Weights of a small mixture-of-experts language model, trained from scratch on English Wikipedia.
Experts: 12 experts in each of 10 layers, 224 SwiGLU neurons an expert.
Training: a variant of Adam for the experts, 425M tokens, 3612 steps.
Below are experts of layer 7 (counted from 0) of a mixture-of-experts language model. Rows are named router (the router's row for the expert), gate (a neuron's input weights, with its number), up (a neuron's input weights, with its number) and show model dimensions 0-255. Each number is 128 + 24 x the weight over its row's rms, rounded and kept within 0 to 255. Numbers have three digits each.
Before each expert's rows: a language model's description of what the expert responds to. This comes from a sample of Wikipedia text that the model never trained on.

# expert 3
Digits and technical words. Number digits inside figures and table cells, plus measurement and technical prose words, such as million, ft, used, smooth, -powered.
router:163178110143119107170129115135132128110089148121105098085088142142140120164138117158128138106140093160116171157131100093134109064126116115107122137155132099099087132132102108129150119104122151135144122150123144112102154125161083165099136129112128136099121121097103135163133119089141135146097101164127147177117153162111122132120124160191116080140146148102093157124110162141159168134167126119130092113163137132108147109081116146124102147143132133131115137137144159150182119129139144119085134112124093105129113106138125162110126093126146136155089162181120140105162124137111111145133154130128119127095152172133138137137147121094098137166109142097145160136099110138123158107080115149129117105117115128182084104139138137119065172179123131094123162091117136141139104110180153
gate0:162105078119148103156149124092115181132103164130100118111103143114122102134111113146115142128132140149145151156105122159159128098142083090136138130137121078117135178080120098150112146149130093097132121139131099170112159093152124082098114129127119102098120115132121125157143140132137115158130137210107121093158134086083157178122088125140124106105126159139120157119087114158168130136187121167142098115157127150149140118125128161133121114160138127124130097134129145145128138126116118097100138132131129127147129164116193108131139113140152151127125107128086123137178119134078125154132133124170126118076114137097138141124160141125106110100181150127181134134122074098138104091105155150126135123138173083150104110122129139143125133169128153119141127111115083132113094111181113
up0:125146170187095115151105120122119141109105127170144135103117125152138145141137150089137102139148115155134077125148123148110139122116126135147100141142092114117124098152172135128139155163137139101142097091096129115156106109112114119131134123152128056089127103141156140129112126143120125083089164113105145119066184134132134132141136098129142170125116120143103130111121136121160115136098151162114119133110106120105130143116160098151103095140126094128153150100123084144113128134127118067120152118129124157173142179123078127095127154115139118129125171124160120123091177065090124113118096142123135138100092147173116125122146090137126131169166153085137136123146108096147114072131084133181135109096169130116133102138192112138083134102124154117107132129158127095122117129111162

# expert 0
Foreign name openings. First letters and word pieces of non-English proper names, often after a pipe or parenthesis, such as An(bar), N(agasaki), Al Wasl, Sch, Mc.
router:144149120102151119116133136110106133136120139140144128098099146149144124142117146149139134109138058160127139115165138105150088104117130139147131101130165114118101126107089117129164144099104159168148121145164161113158125150173081127106148104128110143125106129135131104180158166107113173131125100099116121150126161097110124131151134135155130076147140150107133147134081152101120138098111132111109124127125139125126106144080112129142123099156113136118156134139138126130124104133154120132107172096111126119144100105175142141111081084186132185166073151154105152062147128127084104134071119100126136130096147166127127136159149174110106131107119154118124133118116153133117127088120116150149136128100137124165139124136133131163045145118165131086131162125088133137103181164160104
gate2:122164131142142138148107159147112087143150144085158101125126136110142150135095147152142117096123074148128113132144129098152095160166108138108123152131116143145112134128103140150143116136096138104139148150130131112148167106098143150150115106114118123142117147098129114135154104157092165121135091136124124154153174129126128097106184070132111123161108163103142104121107141152110145125104111125092144099183115173144123124134126138117161123159098158057123096117071091096162118137095136152137110128161140137095158089130151157125146097102132176118116124131129099130113160153120134097104133144164138091111137133131142116097163124130104163060177092123105117135103133177145135101130100175132112114051124099134147121160108135136073143118171137156121130148145143132151150115143106
up2:137123131123095087104113130154109106156112140126103147155137081182149112143155111128133167139080117124130116087157140138147136120106143154125138116106074144175133115113157111134148081131065130149125144103146138111164097122136072151061089151123121073102134094144164156122134143089096090145177134144125135135147136122130128204152153105136131077139135146147109140081117087121094120130132136098136149148127166126156165133113153138114173167154171128179086087161138103122110116100124165128119104132141087110132123147110132105127124106131123120089151137121115142104124095076120141160132141093150137118089137097134152131093129120165120129108121118098084130156098161122101146140117154126144114145165126109105144118145139118141139132151118080127119133114126108133137152152131152

# expert 8
Taxonomic name pieces. Word pieces inside Latin species and genus names in biology lists, plus conjunctions such as where, when, because, that.
router:140169103127113122124167135107094109124122165092133100113097103143143142145162129107151201101148098126115152138127096126165115152083112129144117137119124089085124129117111091143168164154141144117123100109184133132158150129130075112110158152112086097110084111130137144144144138144140147177100142136088122123134127131099116171179120146127111121159107135087110136127136120135159164124143099111094119097118159106092118100113085164136110139146140158120137153147140150145141099146113151117061147121100071112102135092148122166089114108136138130126091122181111147069176134131113083163121133104110168132114173156141154136113127154117108136111120164086143116146147153142153137111123118114133128125124100096129129118153148162163088132149132092105126110141128108148132134141170121
gate0:111107133162111107097143139107165133132109125105185114153146102104126085153146161137101179102168087121127121136129136136170136135099117159122127151126124083070118081145139135153219155103123156138089121125142103120123149116129128135092144102126108131120117111120124134117140118158078115124142096098118158111109149139161131122164117124137137149142122073179115112120141122123115173151127130085161151154141145119169123116128123116114156166137141141139087132102128097103145139128089157121118123121083112120112127086170125093100116130116152090103119160110139113102154156075133164193142142131104127177135120107134157157129143154148146132097139166130134121139123123118068138103117112155090133098133097139082145094143092127110119122124109088084108131131094142157140142156134107
up0:143146137099113153130217099128135161118082127164087150115112143163129165164115106150123138162105135126165144151157113182118114157086174120123114133155160145148111097151117126130139132125137118124157160117116147170144103134182153154124117112114129177162135133148141159135115158138140147118135152139137093141152150114183143137144106092128152104165137160131116158117125111145103114127157126112123094123132096103133078137131148083127133155141136115131144131161086106093096117130120112115124112184156156107113113099184206113131084116157114141105097127135113102098102119139135112131104115139111096147089185128148101126117104172171094134128138083136124088108125117152121150118169138148116116116160114113169117156103139133148151108132100123145116120144130127113137153171131103

# expert 5
Personal and place names. Given names and surname or place-name pieces, often inside lists of people, such as John, David, Hay(nes), Kal(g)oorlie, -ford.
router:115165094111121112163128150125108123145127148107124111107110115112131133145128147114168156115146104166156128145144124115109145108116108149115091112177177099142055112106157135118146160115136159164156079116111153068136154138153107137138163104107107103103106106143145148158165134126106174158140104159062170149152163113107134140152137126156105102149087125102131165129099154132156158141099090116104160081130135133116111058123111127144093126137150181122141160167141108140149097152118127110110116127113119114126114077147127149150067111154120117112109128151124132123122125132122101141131137144113161105107143159116134147134117156159154152111150156119132154111119156129124139103131098109151131083119117100111112119127169142175062142113187129116148119146106130140135144162164135
gate0:140130094131088125134119134122158153116142135120151107117130148133160105130166136120139149149126116180136149141140183146145127085107111133117110157122157103152107153150146120108154129066063118122125134091106181109102141172156118162132149152154123102147105093144172156128089128141128134143110115114124136162111115150115158151154092123173103098152104082125099073104137131106085154120135103120060115140176120065089088152139088163126085127124159165153142122156092103147075150118133138137113128160126110126129120118171138125151176129127125125135105128139188142095102104122126147159108130146135165141143112123127115155091143120131136140136158104129103170169101172148102141148116107124147118120119149124125120129115122135129135148152147068105115144121125129103153146111147156
up0:111131132122072172110116093120131103170103134107132134086121131081135127133132132133141090105117158103096127131079128163111138143101171117125116110134103118102119137107149105142159126112149127106124149123143152122126115088163137119148147083149147166178145171136115145096146137144133092155110098116132141160107148103143105107159140142135107109110109120166106137179168120161170121164110157128135121094129149125120101128135133160115112150102097126124183146155140109095113082119119145169108115178095102092135141150138138167111112107155146088146152105159138123142115155108116142128080133116092145114170125118085097145128092123086099122117111125113082135173094124142133132163104148132122163112174111138120107102119115091180114116127129131166116106176103150088088139090175124